config.yaml
d_model: 96
n_experts: 128
d_expert: 32
activation: "swiglu"
moe_layers: [2, 3, 4, 5, 6, 7, 8, 9]
normalize_top_k: false
routed_scale: 5.66
balance_bias: true
vocab_size: 4186
norm: "rmsnorm"
steps: 2816
dataset: "wikipedia_en"
Below are experts of layer 7 (counted from 0) of a mixture-of-experts language model. Rows are named router (the router's row for the expert) and show model dimensions 0-95. Each number is 500 + 50 x the weight over its row's rms, rounded and kept within 0 to 999. Numbers have three digits each.
After each expert's rows: "mostly gets" lists some tokens that are sent to it at least half of the time; "gets" lists some tokens that make up at least twice as much of what it gets as of all text. This comes from a sample of Wikipedia text that the model never trained on. Tokens count by the router's weight.

# expert 103
router:546457574466507429474451551455446560437551546524453577552543550467533436554459543457457436455550460438530455446441426546563487462570463516510464521541560441567449452553545444459543555453567558454559452572438486552551543566541451546550542437545556559442428498449545543541539539457561443459
mostly gets: " more", " those", " either", " each", " These", " same"
gets: " the", ",", " to", " were", " of", "age"

# expert 11
router:541472528483574424493464551455453545474502594556431515507511519475570472529477544436475428438524457396537465484472460568602450490571477506498455501539565440548431416514590465433552530424508569467529467548423502538513526520543452537519519431578527525456459485402538593516512526423540384493
mostly gets: "idae", "ini", "ius", "ators", "ids", "ians"
gets: "i", "a", "is", "us", "os", "o"

# expert 120
router:513467531477562451500468554452476526481526538588437515558521525449541474537461554425459427432514416463528504494482464563571478475572502526482470517553565444579431403522564463417540540441563540452572471518413433568501504560512424552524516475588541527436438458460522527534498556421607418456
mostly gets: " China", "idae", "ski", "za", " Mexico", " Europe"
gets: "o", "ia", "a", "i", "io", "e"

# expert 125
router:514426512477460439471500506472508546463512570569412546514534541455527447503466516423493479483516444435536482456482485488530452490580463518524415548561547506559488481533596481464531546495527520474538455532439403520537521510550402536556600465609586523443403483459632576597558511432521450475
mostly gets: " incre", " re", " poss", " trans", " occ", " cre"
gets: "re", " re", "ro", "ra", " res", " ex"

# expert 8
router:559449541452514461477424545486473555436568515502460530555535533447543427531439596453445438459561416456544432466463469577554474474525471516507448530549531440536477429516516443431511575460569544433554486541451486560544517590528475548531521473553522548424406425426526527528521565422563422434
mostly gets: " Kent", "ansas", " Washington", " Michigan", " Illinois", " North"
gets: "a", " the", " New", "i", " North", "A"

# expert 14
router:551481526438479431480454579485476513447517526521424583568514551486533483566430561491476438461531481449522407418420467585575456427534459525535483489521524451591453500599566463504536507484551532436571391527446448559582506584525402560530566492532540537484442487411507509508547514444507476492
mostly gets: " —;", "|---|---|---|---|---|", "|---|---|---|", "|---|---|---|---|---|---|", " ===", "|---|---|---|---|"
gets: " |", ";", ")", "%", " —;", "==="

# expert 101
router:563434551452558473468439602422439535403575536533458559568536506457544490549446560494489402475519467443516446483442439566523492468547501490509488554568550438548482469598512430497538542411559532451552500560457524527561540524529446525498568509550561518462411482422491489504555532390556462444
mostly gets: " located", " north", " south", " east", " west", " around"
gets: " in", " the", ":", " of", " at", " from"

# expert 91
router:516428525446515482468506526496461534454585502494448557547576570464549452583418595412495470449510411490519455446449486576527527455506440590461450495523541465545478475597507379503511491420478522457542438594438487532626533537560465585523548485565553508488444501410537509515514539491532474484
mostly gets: "′", "–", "196", "199", "″", "−"
gets: "–", "-", ".", "/", " (", "′"

# expert 118
router:542436533464562445464425530461460540438546559553451521588512517459553470536472576448402468481544443435558440444457444531552474431543466542524456499521574483537414430513542475394528555456556548476548451534458473555547533543547464536539539471567512558453453453459522582544520564410550427427
mostly gets: "hi", "burg", "а", "tal", "bur", "ić"
gets: "ar", "an", "h", "en", "i", "ov"

# expert 23
router:561450565447515467514441574499412566435573565506474526537558516480516435552453526434487413449582451458511421424491418543519511483552453528523503541561514425584454455584576487442503521458553562465552483577390499530512533556519482525526560464504592546461420514487516540574505549421511461456
mostly gets: " the", " Its", " a", " its", " their", "The"
gets: " the", " a", " The", "The", " an", " its"

# expert 95
router:530447520441537460480478564468451540412538526522471532528568546475567451539467600447481444393494397453508461477471434563517473442530491534505481503531576452586491495569500370460538493478533527500525456547475512532615557537548410506589525502581532555490407481457509549520566508412572458496
mostly gets: " 202", " 190", "78", "46", "52", "76"
gets: "2", "3", "1", "5", "6", "4"

# expert 124
router:568459519466515479497457585446373498479512521596447546553548571496531455586448507404478447484544493432510442471477427610581465486522443537579479516576523449502466465589541442479526527441601512483524430537402491536558528516539445535566573491570540547462455507499520535555564511480554477484
mostly gets: " Nominated", " –;", " —;", " UTC", " Won", " Best"
gets: " –", " —", " -", " on", " —;", " +"

# expert 30
router:536468591418530451494441544457449549451547539513456566566531559466532437562468529440454418454544456443538423455440438552571469475559454530541467512550531439565453445539560440460535545462560550454552452567447467549541525546538444560541548439548584544457453471461551526551549552450563445452
mostly gets: " While", "The", "American", " ·"
gets: ",", " and", " of", " to", " the", " |"

# expert 39
router:622416520417525474409462543490476521426603578556460519520576514473515441529465608507473476480538469406547454428450461550509444483573504553594448593555534468525435487544499450489565515452533531454523475547478443525545557529546476516531548426545575587478462507462524560545523525462542452467
mostly gets: " wind", " cr", " red", " hous", " car", " dam"
gets: "r", " St", "all", " st", "am", "cl"

# expert 43
router:554447537416565457496414604430429553425527557513468547586516567485522438534466510449444488472544470486526469471470464512578495444583481512553441519575555443539475474535554455463581561445570538483533477587484506556527523545584456543544549477538544600439407474455543549544502569451540480461
mostly gets: " most", " However", " some", "ially", "ually", " even"
gets: "ly", " of", " most", " that", " first", " all"

# expert 5
router:544408536465469483402515494471485504499525534534447558533610533458548484595485514456426456490511466418520471463378474520511467460578411566510458563580513481534436459537563467460535511465489526487588472493497403504521587535580485564630480496546527586465483537435511533532493545437538441441
mostly gets: " dr", " qu", " pl", " prom", " gu", " conf"
gets: " pl", " r", " m", " f", " qu", " v"

# expert 22
router:529468534442482470462495536456429543472513504518474520532550581484529469529494555476404415453501416474526435453423396624549459472525475500479456517509526466514470481576524464468542543427515557479582412505411519584611547511553388509580534467580531543463417522488558509509557533474581486483
mostly gets: " FW", " MF", " DF", " Votes", " Candidate", " "
gets: " ", " 0", " 1", ")", " 2", "1"

# expert 12
router:524468528435519453455496587493463541450534550514429522543600575467549468585470578468495420470504414468490475417438428586570458480500502558491477493536579461578467441549502413464544501451508526466582415532488509551603543533576403537559536467572507573475416504462529502509556521467530468501
mostly gets: " million", "000", "500", "99", "88", "76"
gets: "1", "3", "2", "0", "%", "4"

# expert 1
router:547471531480571477473458546484448557433567530519443551556596578492543469541409548473505493472530453489525476482432447557533523404519481522508458535541552442563463470541541414498544544473566539397598464579473505567579531553520425562531535477572530528500395496420513523546527589454593488499
mostly gets: " mm", "II", " million", " km", " cm", " ×"
gets: ".", ",", "%", "th", "R", "D"

# expert 42
router:536465567441495460487459551425462526458543537536470567569554573474530426528478516469427447429577464468527441459463406533546464436534474548552472492581552457602447421574566461458519560460571588459565449546453480524541542549540460536546554483558560540482438472462571531529544565448525469434
mostly gets: " appointed", " became", " joined", " elected", " received", " married"
gets: " of", " for", " to", " by", " as", " with"

# expert 83
router:526427553459506485459463506483420527487582561525429578543546515457547448527435527458440474456531435462553457442445476567562457468558471579537411523522523441528481388519559448459518578473555520472589453545476486522609516553554455555577538436533520566479484479454523591524529546474521438399
mostly gets: " Que", " Ap", " Georg", " Je"
gets: " M", " D", " P", " B", " C", " H"

# expert 21
router:514457550511457471438441513476463581440546578560421637552510500409626517567434550455501495499571452495531465470435458496505524440558488528485405543535547475522441488523534467446479524441478517440499462475484510498534573530583498533583575424514548597480518560434560576571550519464517475469
mostly gets: " ext", " const", " int", " bet", " suff", " expl"
gets: "b", " sp", "p", "pl", "l", " w"

# expert 116
router:546456513480527438496463536495466503463503540619450567488524552482571409551439545420508511484495479458547438487486515505524471465565484495532431569563525493532451502508532487473579548481489561481528453503429395509541501535540394528541617460646544539407430474491591583560524513416507453482
mostly gets: " incre", " cre", " pe", " me", " des", " ide"
gets: "re", "os", "le", "es", "o", " Re"

# expert 97
router:531479520471516446437446479458502507490515547537433508550533553477549463518481542434446428435517481389563491469465473535555434510560406495516433546512599449562434413509623481411501530483557568484551452535442473528495554521546476513545559466550541532471475422423588565528510542462563389450
mostly gets: "retary", " activ", " Roman", "stitu", "ili", " Governor"
gets: "i", "in", "an", "or", "ul", "ian"

# expert 3
router:530495575420458382492510492461489499493539527543404501562519509469601486512451604416469503449545493469592474463430420526529468418570466499488419510563558419533491437514582465403488535457541526473524473553421451531508524520516436525520553434617524529473483465504527601561506553488547472466
mostly gets: " Pan", " De", " Li", " Van", " Lu", "ao"
gets: "in", "u", "o", "a", "an", "i"

# expert 84
router:585457526496524424507482602491469558423517551507472564579562559510504451512477531455479399436533477412528473426487466513607448499541440502539492552526554461550401404581535457479518566447561572487537439545448525514505563560527480571505562461517549535479433491473581562531505540464530403466
mostly gets: " local", " political", "ological", " national", " civil", " official"
gets: "'s", " the", "ical", "ic", "al", "ial"

# expert 58
router:515442542479514480449421499460452525421533563524467502527558534437577425562488530482449450456554417439600485406452483570544456486525445602490496498535498466552480422495511437431523563435484511446601480483478446545532584603522472565555534454550536575420474517484494556515522583469525487416
mostly gets: " R", " J", " Ch", " McC", " C", " H"
gets: " B", " R", " C", " H", " K", " S"

# expert 104
router:563451551441542451478457569466452570453546542526453558553542555456538426538447563452452436459543456457530449447463455547569461456567456525553446520560567435562460468545542455462562546430557561457526458564428474555531543569545457547546548453544548551448417469456531542568532547457542434453
mostly gets: " more", " These", " less", " most", " same", " other"
gets: " a", " and", "'s", ",", "ly", " more"

# expert 55
router:584454581475522446448407573468459521475532564589430522536527545534592372525408551508437511446523481481588479464464480523526510442491469525508398622554543508520455479504523467449549509402531560444548481535482470573520585549531426499543585494518499532456482455496493569533525555513506457440
mostly gets: "arl", " Mr", " Jon", " Mont", " Don", " Edward"
gets: "m", "on", "l", "im", "n", "ick"

# expert 51
router:562482550499546470393457536500489534425587595542436546511513527474553497549498533477395493433547459397579467429461496549506442452556474580521431530522555525515416492522549506405478512381471557468509490497489495562514517580583525527500550470516490543419474517484504605497522504483558477375
mostly gets: " Cast", " expl", " cult", " Russ", " Const", " Cent"
gets: "c", "ag", "t", "b", "at", "est"

# expert 77
router:553481563504469476440485534378464541445558588571462530561500545426546499531449582489475474466488478439540486422449488614530504442499458574487448525598541481571415472496492460455525539491457512419540406487478519538529546538536499530516564387544531580480461510490490592565470559490525437407
mostly gets: " c", " conc", "c", " p", "w", " McC"
gets: "c", " c", "p", "w", " C", " p"

# expert 60
router:555437574442554442495442567454461549453552546515447555566543556464528444547466549427436424436543455451522440473438451561547480474552474532548461504542563427564447435534545442460535547456560547435542455562442489579558525558537456540561550459560559541452440476461529531546542560450548442463
mostly gets: " These", " once", " ×"
gets: ",", " of", "th", " –", "\n ", " &"

# expert 49
router:596470591450483434485420577446470535487530545557463535551533499488531491529514550433463503452569476484495459477465482507550514422556491525523386493592581423540482410593542498484546510414546517493509443612476456545534531511541442606540568463546518535470406501509558516534551533412527431486
mostly gets: " There", "On", "In", "Note", " It", " From"
gets: " In", " in", "age", "In", " It", " as"

# expert 32
router:524460529483550473476439554496481544459596504522496618550515528475501480536472526451461470434526496482501452485451423534557520459544475490558479519518529467576453464564552488495593599462546502429531475592429478506515551505570437518539594444551526540381408469447589536534543545418584479395
mostly gets: " town", " it", " government", " city", " what", " state"
gets: " it", " as", " It", " per", " city", " state"

# expert 79
router:516488523468527455418452501443455552477514535604463513576531506423579490548500552418480436474501432445568462458503473527559470455514470541467484485495545483515433446537593472390516595447503578408531416518397505544530553545535474539530514472522509562471510513420523585509524602428488392466
mostly gets: " Turk", " Raj", " Brazil", " Israel", " Iran"
gets: "h", "am", "u", "ik", "ab", "iv"

# expert 126
router:526458530487537454478497511463462530449531521551458547585526537479530449581402561461421418470512489461501455487418450637566437498544454537544496513526561473544455476550505429490564600475527538473519452565391520545581557533568478565547520445532536523401408513401540526511532495476548453490
mostly gets: " kg", "\")", " Votes", " championship", " Championship", "\""
gets: ")", "\"", "s", "%", " round", " mi"

# expert 100
router:497503515474535464472524568463454566440537520527494526521585558493597459534417534441494474421521443484535469436462452564530502398551479572521489528530538478508461432530494420463606591456509544452519465533433483557575548595538473518532525415558536527479405444434509509594568579497562476418
mostly gets: "ST", " CD", "ID", "BA", "US", " UK"
gets: "C", "A", "P", "S", "I", "E"

# expert 109
router:559464571407538470502471519462400565428513556531457601538517546453527423553441507464472462489542467436511453463437389530541492473551476486550490482539557422591484485583523450477532543444588538412535417543433521532542509536525466520529545447557602527473402529458548528522521520441543437478
mostly gets: " include", " includes", " including", " using", " included", " are"
gets: ",", " with", " of", " is", " are", " by"

# expert 10
router:537476528456578423493458554430454530458538532542466517567531533467576468519420550431446408422512446447588474429430430571552433455516481506516465568510546444519461436515516450387559564466514557458520474525454479589529566582535426516535522466563543530469468444490510544525548538446576446448
mostly gets: "ansas", " Racing", "ford", " Illinois", "sylvania", "ington"
gets: "a", "y", "o", "ia", "ley", "on"

# expert 106
router:587464538454547435472493605465472532447557557550453566577539542495523420564458556483478464476564471397537496460477450569557483453534478509593436524543560431577456406568512453441560524447565541477498455552446509517520537547551482558532536455536537550465406477439537557549523546465531410486
mostly gets: "based", "ful", " modern", "ware", "itional", "ored"
gets: "ed", "ing", "ic", "al", "ated", "er"

# expert 86
router:573482504458517381483501507470499519472521518548435512528526532484513449600470533500507519474503495429540454438452462530518414463517414529523405583523493480513426480531518432490581610458565613490565454490439454576586540530578394546481548509556576567477472487520621515567529500471514495471
mostly gets: " ar", " val", "thlet", " sol", " Goals", " goal"
gets: "al", "le", " Al", " al", " ar", "re"

# expert 82
router:513492525473489475445530499466452526445548523514486525504580586489597456551462520458479470471568407495558457446431491616538490424508445560458491475496484433497509455560506415440603543445527526477576475519459476576627567561536441543530553440527540539470449483484504478538596606503565500417
mostly gets: " DF", " FW", " MF", " JP", " ESP", " SC"
gets: " N", " K", " D", " L", " C", "R"

# expert 127
router:492427537498487481512422543438456592465512615532468596582520520412567467511457513466484498460536459453540465459452462515520535406596494538562476481585513460583494486548534480425490566489546519477515436534484513518534574530573448512554550467548565550424415534480617555574554500479528482415
mostly gets: " occ", " resp", " get", " become", " very", " much"
gets: " be", " as", " not", " to", " have", " with"

# expert 0
router:506488559507506378438450507439464495440526529492471520530565548514525447528409531475436476444578503422574505460487457496520435448592402493534407547529571473496398475534565495440589514421518515468503485534454512506512558550560459501570518485524513523439473439473603620536602530464529473464
mostly gets: "retary", " cour", "stitu", " administ", " accept", "tain"
gets: "on", "er", "or", "in", "per", "tain"

# expert 19
router:531469549436525495449464559454438508471540534566439520542537598443543434531440535440464476469521443499565451452474470555529480425587440584518441550526546515527461400524552455453563551471573527449526470559410422513556556524561409579534507417568543521499445424458508530551529542455548449481
mostly gets: " ro", " Pro", " Bro", "Pro", " Cro", " pro"
gets: "ro", " Pro", "I", " ro", "E", " ("

# expert 105
router:514459510449490448474458534475411510459570515508461538544536582472563445520488593442453415393507427449510445456435396561528485451525488538488490546522514477529483463587505440442514541472540549497543422544464512547600555521528413521602519493616558559488439503499519563542572510459600487472
mostly gets: " 187", " 190", " 186", " 193", " 189", " 195"
gets: " 0", " 2", " 3", " 8", " 1", " 9"